Experts of a small language model.
Size: 8 layers, width 320, vocabulary 4096.
Below are experts of layer 4 (counted from 0) of a mixture-of-experts language model. Rows are named router (the router's row for the expert), gate (a neuron's input weights, with its number), up (a neuron's input weights, with its number) and show model dimensions 40-79. Each number is 200 + 20 x the weight over its row's rms, rounded and kept within 0 to 999.
After each expert's rows: a language model's description of what the expert responds to. This comes from a sample of Wikipedia text that the model never trained on.

# expert 19
router,217,193,174,194,195,211,211,201,207,161,165,197,218,209,146,185,206,241,164,214,197,209,193,188,199,217,199,200,193,198,158,207,181,213,235,182,190,211,177,226
gate0,202,191,186,212,210,207,217,199,216,197,188,186,205,246,195,217,199,189,216,195,213,184,233,191,166,183,205,210,222,175,220,202,160,160,179,213,192,201,212,167
up0,221,228,231,191,233,192,203,225,213,201,190,185,208,162,233,208,208,207,204,201,213,166,180,192,188,158,248,204,216,185,202,193,178,205,183,170,186,226,218,181
gate1,184,192,205,173,216,190,233,194,211,213,233,217,179,203,214,202,187,217,195,188,214,195,201,181,237,194,164,202,205,220,204,193,142,192,164,204,155,227,186,176
up1,184,153,192,220,255,162,174,198,218,232,250,215,207,192,214,190,206,193,200,184,197,186,185,198,172,201,190,230,204,230,191,209,238,186,196,193,187,202,198,209
gate2,205,217,202,193,187,185,179,193,172,221,221,217,248,203,191,221,186,166,191,190,183,204,188,214,232,190,228,198,198,203,190,214,226,210,229,207,188,213,206,217
up2,222,216,220,211,163,200,197,204,166,193,183,230,193,212,137,221,208,203,200,181,175,183,236,188,185,226,189,218,182,230,202,193,168,206,197,183,187,173,165,215
gate3,203,177,212,215,211,182,217,220,183,188,190,220,193,188,185,166,184,206,170,202,177,208,214,228,181,190,224,169,171,184,205,208,211,232,199,155,181,166,167,201
up3,137,222,181,200,247,194,197,195,220,196,189,212,192,202,217,216,166,195,193,168,161,254,193,220,185,226,208,185,183,194,226,231,212,219,197,170,179,212,223,203
Description: Pieces like iss, ss, all, ann, ll inside names (Th-iss-en, Em-iss-ions), plus up, All, Total and pronouns He, we, us, him.

# expert 15
router,196,181,227,175,194,213,186,207,193,240,203,193,197,195,220,180,165,187,216,195,198,197,183,177,165,253,205,194,232,229,206,200,218,207,186,207,221,201,168,208
gate0,188,222,210,222,219,179,202,184,170,209,157,157,210,233,188,214,204,158,204,208,200,209,205,206,218,215,191,205,191,218,198,244,212,230,169,194,209,214,206,252
up0,233,203,211,188,195,191,219,228,192,230,198,211,225,216,208,199,183,209,216,210,161,228,210,176,198,239,183,216,197,187,189,219,179,185,212,222,168,188,193,211
gate1,218,180,218,170,219,233,242,172,242,179,180,213,187,199,216,192,190,202,185,199,175,177,212,191,173,193,183,207,218,191,213,205,215,197,189,228,223,207,193,196
up1,197,216,201,181,219,224,191,163,180,192,190,194,199,209,220,208,171,201,150,204,199,206,188,195,190,237,213,189,204,209,173,225,207,225,205,225,199,208,215,204
gate2,223,177,187,227,199,198,213,198,215,192,163,184,219,230,169,189,222,200,182,169,199,220,186,189,180,155,216,188,217,216,204,194,220,213,188,187,175,243,187,186
up2,214,252,200,184,197,212,150,198,221,188,153,206,178,185,199,179,216,200,186,181,230,206,205,222,205,245,185,190,195,247,199,198,227,198,205,211,218,198,219,187
gate3,214,215,194,175,215,167,224,200,208,217,229,184,195,215,224,182,212,179,192,213,229,195,236,185,237,207,194,209,155,198,229,174,237,207,207,154,216,222,220,213
up3,152,203,189,200,204,204,218,187,249,180,194,213,171,175,178,231,208,207,182,209,190,193,198,217,181,167,173,202,225,190,185,192,195,203,193,221,212,196,192,194
Description: Single digits and spaces in numbers, especially ages in birth dates ("age 29"), years, distances and table scores.

# expert 5
router,195,193,227,182,219,160,208,196,197,214,225,197,168,174,204,187,187,167,218,202,195,180,206,196,169,210,230,160,181,201,241,175,209,191,200,165,206,171,196,188
gate0,210,222,181,165,200,203,219,207,211,184,191,216,232,219,197,243,215,217,238,165,198,180,191,237,206,220,193,178,186,236,177,201,194,225,228,229,217,176,204,202
up0,191,241,198,182,199,221,231,212,214,215,191,210,187,198,186,228,237,182,178,188,190,195,206,210,208,206,183,199,235,218,219,210,210,175,200,199,203,215,205,190
gate1,170,235,166,181,204,195,163,188,213,200,211,194,225,193,175,187,176,183,194,174,195,207,165,178,176,195,205,217,181,176,195,197,198,222,191,235,199,205,210,191
up1,170,199,177,180,182,230,177,189,208,173,206,220,181,184,186,200,191,218,214,226,193,191,199,160,199,190,195,195,191,137,174,198,179,235,185,214,182,159,180,211
gate2,203,220,243,200,201,160,218,198,258,195,188,211,201,174,180,170,172,186,189,185,207,226,203,252,186,201,190,186,185,179,190,197,222,196,210,225,223,215,197,228
up2,231,217,185,182,167,192,217,212,225,201,186,202,193,170,195,195,171,194,186,189,201,191,225,229,232,187,189,202,190,213,187,206,166,191,208,213,230,185,197,197
gate3,222,200,239,182,204,203,197,196,195,194,235,155,201,208,187,228,196,178,221,191,196,208,201,213,179,182,182,219,216,178,175,207,220,185,203,221,193,195,216,193
up3,222,231,207,187,165,189,211,211,163,177,213,190,179,221,186,171,193,179,196,193,197,190,224,192,208,188,182,208,196,211,192,207,231,201,192,203,190,197,212,169
Description: Spaces, digits and units in coordinates, time zones and table cells (37°09′25″N, "316 m"), plus word pieces like C-ent-ral, im-perial, sur-vey.

# expert 9
router,210,225,230,178,184,186,189,177,220,210,203,185,209,198,229,220,223,225,189,242,168,170,218,215,215,185,211,178,210,200,188,182,187,208,206,187,200,220,212,179
gate0,213,191,204,200,220,194,183,238,178,196,177,226,236,168,194,231,185,214,218,172,182,191,225,191,233,169,169,237,190,216,192,203,177,208,188,208,216,213,206,184
up0,209,194,193,190,185,152,210,179,213,187,222,209,220,213,185,197,227,206,193,218,228,241,216,221,209,194,184,210,188,218,207,217,208,166,189,202,205,217,203,195
gate1,191,208,215,191,233,201,205,230,248,215,201,224,215,214,228,187,242,201,240,198,200,210,178,198,245,214,215,233,198,169,205,173,169,192,207,191,185,234,172,176
up1,196,217,207,199,183,203,188,188,223,206,221,191,219,221,187,207,193,193,189,174,183,177,185,184,209,242,228,211,181,191,187,159,197,170,202,205,180,222,200,191
gate2,198,184,207,202,176,157,188,198,200,196,243,230,198,199,195,219,167,198,192,204,189,218,213,247,214,218,178,212,205,226,162,167,173,180,200,234,192,225,202,200
up2,213,162,227,190,197,196,174,220,233,183,206,218,229,204,187,177,185,198,188,204,223,185,203,169,150,223,209,215,216,197,200,202,186,208,224,214,194,187,194,202
gate3,183,163,215,236,182,173,209,208,202,194,195,197,224,185,207,178,202,172,188,176,201,221,187,174,219,185,205,187,220,168,220,182,170,178,184,202,194,207,214,226
up3,203,194,181,210,196,217,211,162,161,217,224,210,186,217,197,261,205,230,208,197,182,176,196,222,212,170,174,185,220,200,196,204,256,227,221,196,192,192,201,218
Description: Sports writing: team, League, Cup, club, season, "bas" in baseman and bases, and scores or club names in match results.

# expert 4
router,200,182,180,205,195,209,209,263,201,227,188,174,196,190,197,161,219,202,204,183,189,228,208,209,190,201,215,218,229,210,207,203,218,221,169,208,211,201,209,229
gate0,198,191,208,214,229,171,184,205,201,229,189,191,174,182,201,214,200,194,199,166,173,182,205,197,146,210,225,236,183,188,178,189,201,201,218,222,192,171,216,204
up0,202,227,182,205,226,212,213,241,218,175,181,204,162,185,181,195,173,198,186,209,195,196,197,188,179,245,187,235,189,228,192,219,220,178,210,234,236,215,200,225
gate1,207,202,210,213,167,215,202,190,215,194,215,221,181,204,168,204,168,165,198,199,181,159,222,209,136,197,217,203,218,244,188,149,192,209,205,174,199,198,192,184
up1,200,217,191,196,227,216,208,238,206,197,199,203,227,217,195,188,192,174,244,191,212,185,238,164,161,188,190,240,236,225,207,205,222,191,211,217,187,208,205,208
gate2,200,184,197,209,175,213,217,210,203,211,223,198,199,197,193,186,189,171,226,245,198,219,217,196,208,185,193,177,172,187,213,170,156,245,218,189,214,208,208,205
up2,179,176,206,169,212,197,239,181,185,207,179,199,203,209,212,206,198,221,214,181,209,200,178,213,213,140,183,182,182,201,214,200,197,226,210,209,149,216,220,207
gate3,216,189,223,218,184,199,215,234,218,227,190,223,218,209,202,213,161,194,192,199,179,187,215,166,214,246,219,182,190,209,169,174,182,203,197,201,201,212,218,186
up3,200,220,177,188,215,211,189,172,172,201,204,225,182,181,195,213,151,199,226,211,190,155,179,180,198,189,233,209,229,203,193,207,222,202,233,218,216,218,194,207
Description: Middle pieces of non-English personal and place names, often Slavic or Nordic, with letters like ä, š, ø, č, ić, as in Mjällby, Pondexter.

# expert 0
router,203,237,183,196,181,193,160,205,190,195,154,192,211,198,198,174,209,217,212,210,223,176,190,199,207,200,176,201,190,173,168,216,229,221,208,217,203,202,185,184
gate0,179,214,191,203,206,194,225,186,204,190,206,187,159,220,212,158,175,218,229,211,204,184,182,202,176,225,190,212,198,219,209,201,209,202,188,219,162,183,230,205
up0,190,196,174,213,201,221,211,170,225,207,207,184,185,175,208,209,214,205,219,222,196,191,194,205,171,184,200,169,186,247,181,216,215,186,168,209,208,205,213,204
gate1,224,224,228,221,214,212,166,215,146,220,214,201,201,183,205,199,217,201,177,192,166,217,180,202,174,192,216,219,214,200,166,235,183,240,208,216,217,194,170,205
up1,217,220,166,159,189,214,186,197,192,197,194,253,196,170,192,207,166,177,231,183,183,211,203,174,219,164,175,236,187,172,186,155,212,208,214,203,178,198,223,191
gate2,210,208,189,191,183,169,190,206,235,203,197,159,179,185,190,215,222,221,202,184,228,181,209,218,189,218,196,189,179,184,259,185,200,206,204,174,199,229,199,210
up2,191,162,185,211,214,182,196,186,185,225,196,202,192,199,216,214,239,215,205,214,235,228,209,209,202,221,202,218,198,230,218,182,221,177,191,192,197,194,194,198
gate3,233,222,227,206,203,214,166,187,224,209,181,210,184,200,202,226,179,189,176,233,195,181,186,213,210,165,221,178,188,206,193,212,190,217,214,189,195,182,167,223
up3,179,194,188,183,215,183,195,221,231,220,241,176,184,168,203,228,192,209,210,223,193,186,225,208,219,189,162,213,232,215,179,162,210,218,195,166,193,187,205,193
Description: Early pieces of proper names and place names, often after Al or Ar, such as Al-ad-din, Al-k-maar, New, East, West.

# expert 13
router,181,201,248,202,231,188,192,170,191,214,211,207,213,189,175,176,242,210,208,194,174,185,206,154,220,206,188,185,200,229,244,199,172,199,209,193,182,193,200,185
gate0,195,186,188,176,204,223,211,204,197,225,236,209,186,173,197,187,193,209,184,221,219,219,203,202,217,194,241,205,200,195,226,213,218,195,178,132,174,206,213,175
up0,205,172,198,180,195,210,216,201,136,193,197,222,192,251,183,190,211,190,199,197,198,159,183,178,212,200,161,184,204,224,185,217,185,230,241,180,193,211,212,186
gate1,164,205,215,214,226,211,204,205,196,189,197,206,203,203,187,231,182,216,180,176,193,193,204,165,200,213,242,193,237,216,160,245,172,215,247,162,188,172,184,178
up1,198,201,193,159,210,211,176,247,229,171,186,208,202,199,191,234,218,222,187,178,194,202,238,212,212,203,223,192,184,194,210,214,220,197,241,208,174,154,195,182
gate2,224,199,225,197,223,206,194,209,193,203,241,192,194,203,201,199,185,234,217,209,205,193,193,185,172,195,208,191,235,220,179,200,197,209,224,199,180,169,206,204
up2,197,186,203,168,231,187,178,170,184,186,196,190,203,220,180,181,174,191,221,224,234,216,207,172,164,207,179,238,209,210,198,238,196,235,237,169,198,187,201,194
gate3,213,182,220,185,215,214,180,168,221,190,201,175,164,191,219,233,187,175,236,223,200,210,219,182,189,214,192,177,200,206,220,199,161,223,209,199,185,218,208,183
up3,230,183,218,210,231,200,195,164,215,156,197,192,182,165,185,167,188,220,185,203,189,194,185,210,193,188,215,192,208,178,183,218,178,176,210,208,222,237,192,187
Description: Word-initial capitals T, S, D, C, U that begin surnames, abbreviations and country codes, in tables and lists (Adina T-asaka, FL T-rophy).

# expert 23
router,193,194,252,194,217,212,203,198,204,179,210,212,183,198,199,217,167,205,186,213,172,212,185,210,186,183,187,223,195,255,228,186,204,221,206,191,211,214,223,237
gate0,209,172,174,195,199,205,193,164,174,185,214,224,197,179,199,185,171,193,211,237,223,209,208,203,191,208,226,143,189,170,210,212,201,177,193,186,218,195,202,245
up0,183,194,201,196,198,182,201,205,190,181,184,230,199,193,178,187,198,197,229,189,179,228,210,179,201,206,191,243,180,203,216,204,177,230,191,219,207,227,180,209
gate1,191,243,234,201,203,208,179,197,195,200,239,194,195,188,211,183,228,229,204,211,162,218,240,233,184,192,179,196,185,222,222,220,194,192,184,199,187,176,200,227
up1,188,184,188,182,180,199,221,195,196,218,172,210,195,190,240,213,213,186,190,243,219,183,201,206,224,135,233,240,183,167,201,204,206,196,192,215,207,211,181,234
gate2,199,179,195,203,158,169,222,215,208,181,222,221,199,195,179,230,188,187,239,199,178,232,213,189,236,188,211,214,229,209,191,166,207,196,220,178,187,220,178,208
up2,171,198,196,191,211,230,199,186,180,210,202,193,172,181,237,209,206,176,169,179,201,162,181,236,205,217,258,240,200,216,205,212,169,211,193,213,189,193,214,200
gate3,191,195,207,221,197,190,190,194,237,201,195,194,209,178,193,212,214,157,203,189,204,176,216,184,168,193,235,173,176,228,178,218,215,227,194,220,202,187,233,186
up3,194,183,178,211,184,201,189,202,191,184,235,178,155,219,207,154,187,219,215,225,192,229,202,222,186,207,198,203,160,217,209,194,170,179,202,204,174,187,203,190
Description: Word-initial H, h and St pieces (h-omeless, h-ospital, St-orey), plus res, dis, Mc prefixes, in prose and election or results tables.